Below are experts of layer 4 (counted from 0) of a mixture-of-experts language model. Rows are named router (the router's row for the expert), gate (a neuron's input weights, with its number), up (a neuron's input weights, with its number) and show model dimensions 160-319. Each number is 128 + 32 x the weight over its row's rms, rounded and kept within 0 to 255. Numbers have three digits each.
Before each expert's rows: "gets" lists some tokens that make up at least twice as much of what it gets as of all text. This comes from a sample of Wikipedia text that the model never trained on. Tokens count by the router's weight.

# expert 2
gets: "1", "5", "0", "6", "2", "3"
router:040155146160144087132092167125237139093154168158169095127086093144117133136086235080107154120084105125172085137137115142169139132124119208109152127144130155160143124140084125128100144086092149155120122151069126139164109163138126119112130110154131117144154160187103134146111106186076106073124128109162102103095133111122140096117148135158121118114140155125140168112123091127125146056106121058106166107079176058115135137136113102125062075171132051125092152128104192114131128167192095
gate0:099098149134113154096198149081099125151200116112097162062150138120166143120190103123147157063176142121183195142124131102152128103144119158158141143133031162127043134163101120111117149080122122135142089128126144140109103149198055132153086091168126182097159082096126089120141169085135138215111105132080142146143124139149090153101158118097102089190163141130130173096104132123182180151164088109088140087091063171121142095116107093133152077119153143155095146130117123161096098161066096
up0:153168101086121115144065177129128135138143131113136161133096084100145125169136091185146140152125121128104104174149172137105147195139144125149106155153129102106151128125187124119093158153166146120120108184135165163107110078161172082119133109200147108080163065153133131099080164148099157142143136106126147148178139174121095150124093161106121186124181128091115133122147182139081116141176175098107115173056138168088120157107116127146130201127161185117147173098160099154084165187109146
gate1:171061171145107137159105170099158063101097164160159127145107176136098136092122019166166109115092168106129123173154133123085103092051125112057120172100126126156130139121088132153156143190105130049093180150114148105110156108180130148120128110135151106136138117082133115127147137045104087130124103175181117120150084148123127112197127160090135159144095122120115153137166090089115125132153174118096126193128131059121133089097086179126173102176094189145161126107093130120081182133074125
up1:125075151153147136164138166099177066149077160100095122128090168151098130130119029179133084114099166113180093164153142136091115096073143117038109134119131134191150136116073131118143128152169136103085149167103123121106156132165143160119118127132123102126147120083121098146114105036083085091167083172176127126157089171087112121184146146108142131099065139085086173100178093084139105148158146141098166206125157086114147091086074170137156097122125142149142121134104130107130160137094091
gate2:133125159107086133158184096138121123130113134129163105096124243095144084184139138172144115136175147166151158096104118099123112138093135142140129114076139159163139117084122140112165143183148106131110144103094111109133176116139147105151134131120095136165124111133121182051125117106150137168108102158104138157092150078161203149119101114076143089165167108108123238136091110136110094105159142139154204112077109154148101124141017210123115119105082090121157111171130094192102130183071111
up2:164141112189105145145101145070084136125177070171112142106165102168111124075173098125139172131070127110106132104152127142113139112146151115139186077127103110111121066132163142138146134128084141103141140131120134163158097162106141223103111134106157188112138124123147121148137167116143123145172190071149175106129149137113075186120113095124099084136070108159122064141131109079162165133091111173146063124185111132143161123144141051163189149121168144143124140158141110111137077109156126
gate3:121069138120096102115088152147096113112126181115178214145088113102145072038138129122139120132113111137091120103123120132086119145129171148097146111150080105112133150187160104189140151134112151104169159095168166095175129175115106118148096193113131130169116139131122133143181123084185124123092065133158124142204136128157123132098198077127126070166152153097171038122036109133137166117163104108100103083106100107100167148077085062170105094111146094123162123117114132102152154102132087
up3:133096122141103116090119109058103135123191072174148157173105071116154126134074110131110130136087120123122100080103123151117162117090168149135128129114096159177129169183120147144166109149179129152043100123129137138123092088153130119125160105142163135113188151135151116114087097069083162118133117188105135141067081088129094141122136134146066123126151126126125162121104169138133124127176112122129106122092077125129102131090114075125129120101147147138161183080101120134153148118136094
gate4:133115125137141167151099139164116095060155142138164147165141084177031117201121119089177146114144132188164106108138160132104132140133090109128152087095099100152082113161210169109147165109168155102127141179116147122154121150102128148123163113108141133080140086103155100160113092142075121116136253125130111158115086143070121171169165137087067177191054145123066102114178082110130156170159140140165122157104115098161112083077116086205126143171143168121088096166118124119108098114089131
up4:070149102130150169162124164153147119088125138134125102092135138190100153197128133116140125120140111179191095157077192162116165077109082164126167073124148081182111131092194118071091160131167139081160182178062118123098135147139073133090151136151082138111105126123115111163107078173055088139165203110137120121124121129075146117162159135111126188094077153107092138098198107149131171170148112131132141168154058125142141104158097082149103152111142134152116122138148118112117121080092153
gate5:099152112154121119175156090209161164115070056117153129195116172127136122096141135157143099063136136211146109131106102078146094188072122105073110121131095180128141118103100192124125135154098098132205133137169118117146070165123095096109093164088113172180089140107087161125081122139133116158132055101147152056150143160153170124103190178125126083164151071140102123111174123168111071112119108163134151104134156156115145093108113166110119148164057130164067059120158135098134177139106133
up5:138157109132111145119079128109093112159052204142170120164155158152129178097162111129124124087117148179102093157143132093084109136159163154011048118148118110124144140149120130162116114138115152108183146129161123074131125126140113078088115138121123104182132116175097198150166093093120125122154114115153111129114068154084173150081130162098169095082118141102134070130130136107170153147094144085111157130129154126130191164176182095096137177153117116115080031183110122069156108165138092

# expert 7
gets: "201", "200", "199", "202", "2", "0"
router:041177135135138098123086153156163161087162115172166090085101084149136101157104196079103135144113072131156100158110124096228142187199153203106150085136113183138150112114071152134124132084106120150122126138097134125156081174124128168137121117118135117163132182151087115150086103163075116045123165086151127099100110088098126114145113097163134124139133135158167155150117112132107159064100113067137138078127138127105110168142116143108096122211162082101082139094153159108080129159185098
gate0:120123133165159128180087133128140136057142097084113106118149097115135127161158113074126140121136100142100225144097188122125119173204118163110094122160131124127153074140180063150107132155123111141169122100114148100186123139130140172179123157133183170100190124125162078101129140113089091104110115110131133065131122134169070143156140151098105105175133111151130086152117146143107169153172160202120055121121075116085137184140171114110105167137143116136094176127143142172062159123061111
up0:088138104106135128140133142147143123195087160123114157124140140156159161139077198128128156127103126093141089149175105145124157076090136118147112143113162122107137204100120118155124132111113137154092152162087094174113134095089117102086121140135063104140077136112075166116164099172155149153147109109114101132116122093086161074094121120168191139066107180138126173066121162136178124115105096068107188096131164108166151131131082102124116097101069081120186094157137135028162095116166198
gate1:168145075160148170103145153178130144138095101158142079129105086152131138161104105143165096093166135176120137100119143148112144118146118106088166132144133161162087100144165181119126158124175115084185133133147112174140132255139136119132198153068149130115200092109153091175145126097110133117115145111129149089104056092104159137092178123144100160179137068119139062134176146159118172165178157189146096182111140098083113108123099157168158093155103124126106120144132107099089110133099122
up1:148166084130102152115098161144160089161126179167126107132119118118084130103153156137067135112149148116092153100118152077149148082167123164086173173170140207153151086169098170137125130052119142127108122089088079138154168113062179231135131134124141133091110157162154159107144118106178123117142135056168160144124118117032121134124148137112132144166160072146151078113130134128135127122130075102146097152120117156129122087157123161122142091125122087121138110080136137133089090147111135
gate2:119194083128115156112119151136130145119106109136146074125104146148042119108122106120156100099115118173106120125155117097094144129103140126131152152102153175130133109083128144100132139156137122065180144125142125162105138172156129161138077134078116132068134042125107152114114112161109097106082235113148143154133130118105191172146167137168172169160090101133116072131211103126106115163135147124112102166159197117114084068109104178135148170154147180155104071131131111129110106131113146
up2:165054147119112154129137116060104088105167128118138170128157156102207122141165158141124124175114168068123114136146129135161118166136115122127125148159116108145137122165163114120119168133114098167114095132140115080162101089124155103120152131177186137169140173134158117129132167100170162150129081137106161113135139182136077133112078068089110080123168137165145217117062119096151182115089088137131155140135084178166138194178126075119147090083120083110153153136133102107154106145157134
gate3:102106195107140151173077092211142092131094117064135140155125155174128113131119150148123153117144090086172139151174140111128064152133157116188119101134160113193136161084114153141142126116130121192129168165120096090148118156174107053108146172099096105114138118087174068173126098188020139119154144193131111135070175114091245112176125137156102105095081133125130128180114204093086097136125143129147142119155181143104103136142112165095143070088149172054093131215151146157107122128120095
up3:127199119119143140071094148064094154115068115141114106071127118122170107120144098172137123137130129138094139162110103123128144221178133130121097200082130157106164118100108095119113129143130097100167110122214182137092165186167145090094146079170116126153107120116102061091126133169152104159143150087102147143069103098166133111129106115162170096164171116106131045166134153142108153117164159162127090115049104202087122197159141095127139088112110128153088144122203126179125150138107099
gate4:119182097158131111131131138141120132063120137190149082135133103105075119101153093107145106080167113183131128140139186148121168156192142121134120129172140174112075093144134106151144125124101100114142137139124153200096143165147146229142144090059165108142173093129113149155062107135118104085131123099147178131103127141183101132153115118125113166158142107162154081150153097156067134108157164162100083145104176118074104170071131173095126139116161105117132175120139131137137155104050053
up4:098140074197143141179167144098104099103141109150098039084156111181132160123078082132102168108087126135152122165157140122163134120167114131143153144136129150125081141170171126115169188084160101135159077156118159143111182132124149161095135074119164126108130085082106132191118147172123086092139158071114137145104137179089078107150189101159137134161099097159127139092133021117094173138120166157112097136143128095102125155129142117173114077118068071199075138129114133078115140105070134
gate5:130055086065104121092090092096131127141118149147104125072097204128106112173186075164124104070183121156109122087082136106129095182128185059125126124114177161109146065090096160084141107202109103120076128098138154138102155133149163134149151182111124142161120103112134127062091196071145140132103107177109127127133110103144155142141100107109096065133207064094112135141148150143121092117144147142069163083169115111092152131128078138118134089146111148112125184120143127147142133137133156
up5:122197087106136132077087127070145119113062160112141137158118130176096141051128116164124103131114136146095127157160106132119144139112122121103102176116141114115131111115144090096112142123168160102171089119126121157088147151155163163087072114136106096150086119130147148116104171115147075120118168053109113148085121165146104138119091161150181141123137072080071101136234087107121071159084212169130063174093183120141099160132172175124149150096134141121140103128106103080080141130058072

# expert 6
gets: "0", "1", "2", "3", "4", "5"
router:060217140160145135136144164079184112133134156132135109070093090129151128127112229070117201125086119077153095143150123153192134150141177229113131127151115161164150098135074117137121119102089167177110123155109116125138134132168089129102094154119101111149135180179095150145132104157090125125122151086146115060114149127106115096101134111154150068075109169157143140087107088100174156099074121067106137065112100080156142174145100100123061115145147025148086186142110177092148067144186115
gate0:083143125090131143163122178101156103075178146095120186140087158142066136084146106120157217084146062094168195169162153099150096118176141157083147052101146111162142125130125144138154141123153114140123101122110157144163153144185147188136108145166067143152081140190118139163118082096090108126111154090116129092153105112105103122159114189163139095115121125095170141140170118116122102084142161111094178099122093120128138155159157129124131178161129075119147193070120145095143158150100146
up0:157082156158141137085104071125086152173133185131183094125152135110172084192155142151141061169176142109144153098112105132104154166116155099110091160085125185131121069118075105052078090125174112089100179125135136089126129135087142091158172063130165130124143126169146121147078140157191144133117112147136105132076135140165158156109097075116150122117131149144087136150076137085091181183124113088185067122154137117146092130143113183148135106141187114135131074162105116141124103137131139
gate1:186131152167130187158151131119102154182156158123103090174096137151072128075144134125126156124134137085180106095174149147032181110123123063143121144107141214144073095162110206161126134087095162146069057117130084096128154109138101126159183126129079132086098091102094147098134172088141137113126138101161107137150152091110121129125135169105144083127126148084088077143156122091163083131189133090154086136119095133115145101113135125122106124120134161139117118160145095161177095100100114
up1:118110112110164131122137113141091146160112147113161090140120158127160146104105206105140156165099111149113142190210062151154112088109093147090115125124152085111162165066072097119117078100071142135130160193114148132104092077094124044152087131124155069158146165076121123106159168121123110132147154136115091157117154132151171074050135143176168166091106218176154119124091222114126098139096080107122146138167172143141129141121122127107126159154129142140144062138133155125148122110173140
gate2:152172132182117146095116141103076146153150131112154145146094120105120098130193100138119170133168115181108210021111138122120126157158169133123092156055151117146150148118120139106134172128164104155129064121162089140109122072108175077072093125182121147135136122082125155156067141128161122177146134063136137106141188087118118145092039117086153087093151125121120135165130090102123061115189141170173111162136148158147081147156109201116173175142082162115131139120111121116146145154062151
up2:104138102109144117196145163127121114151118104082126140191111130105167105117182112123118160116121151110118192092142126162106123141124125129172092202116146077130135218092138101139138192118181133181124059179129085154123089087095135079146098155163108101155080122087113176124128137164167111128159123107102109130174211116108097121108081145127128099114098142121100165141166118116147091099122142225157097137118174151148121123158135173105129193144046151120139113106134151124125150145131196
gate3:159139132072133156141093136151178158127102071078207139120094147075140132112143148093135182092172124148131143116088061079084123154078131110185061122106109092158108168136076126094134149141085116130156191148117120069135132070107145123134057130123112160077084120116113149071098143105144091138084138134096169113173124127152187145059127138119124113229086111154089187137154126130082105104126195178152186124063093137182123094054095172137131089132155175110151109150119125121156124130040125
up3:113130122064119145145141075142178141123140056086175174123084107092105134121130141112103134093160124151155170134110126128133147147167134141171141106109098070139130163114115069115103186161085086152154146172104131074147169103159121120161132139125098140110075137058147123110079110146134118141133124159074143100160147107173158150132160132093109074164108165092033159102152131121138121099148194168154146096093098107154108086058103185148063106122192170106097110124129116163150139098094177
gate4:132168137077126129160134166082167089132072130094148135062170184145207133143115146039176168158089110154103135158083081109146092183100161114173035139130148071103104109121120079059117162106163115154186084155119188107168122161111125051089066151157153161112077098134091121055162164159141122142141161103130109170140144112158151125094110180146148170096128105127084140139118088095130131141102169154113130130151114075129110127123078177139121125117121141146184082107123106118117153172141177
up4:157107116188130126094124077153089124130168130194127121138163114118084113137126088147135135099152177068160139084223180120108122090186122105120207110095069184176079143118169161169173125123097113096073113161108083126143106086125131157112181116120128146166172130104132167201115087116155137168095146159076166091106073184078147156159109048076082086129116123145138129149160146147160151139095075072183095160154134147156119170150178061116151129167112121111068177185112108138157103129130130
gate5:137128147129127106176120128165112156138134094106115111080116160143186141129118135094157132145078175143156112158110052143187086101110139131143063126157139071139072168118144149178142095109183108130174106116103153117111087123090146107137087097124171143088165151119083146131134181129062133124100130148176130157142083192147162117075085156211157175110067167145133168121064143135068128113102131166139138228166148132120124175113122142128139122160161119132085077105103111155076123129163134
up5:132093155080145133131093177110109159121120122171198167207150076097092151084139167162073198072131113101098168159116161059058157147123120089101166140138113156118166080111109139095110180169055101133081129105131060113118143140109142160130145168144142107152094131093172141103132118097177155136164158050177139146127139050050145164167119150123097140205170108085139091144191177100145130129150129147141148098124161209131132094158119160119132148111128136101142093127126134119154103159109085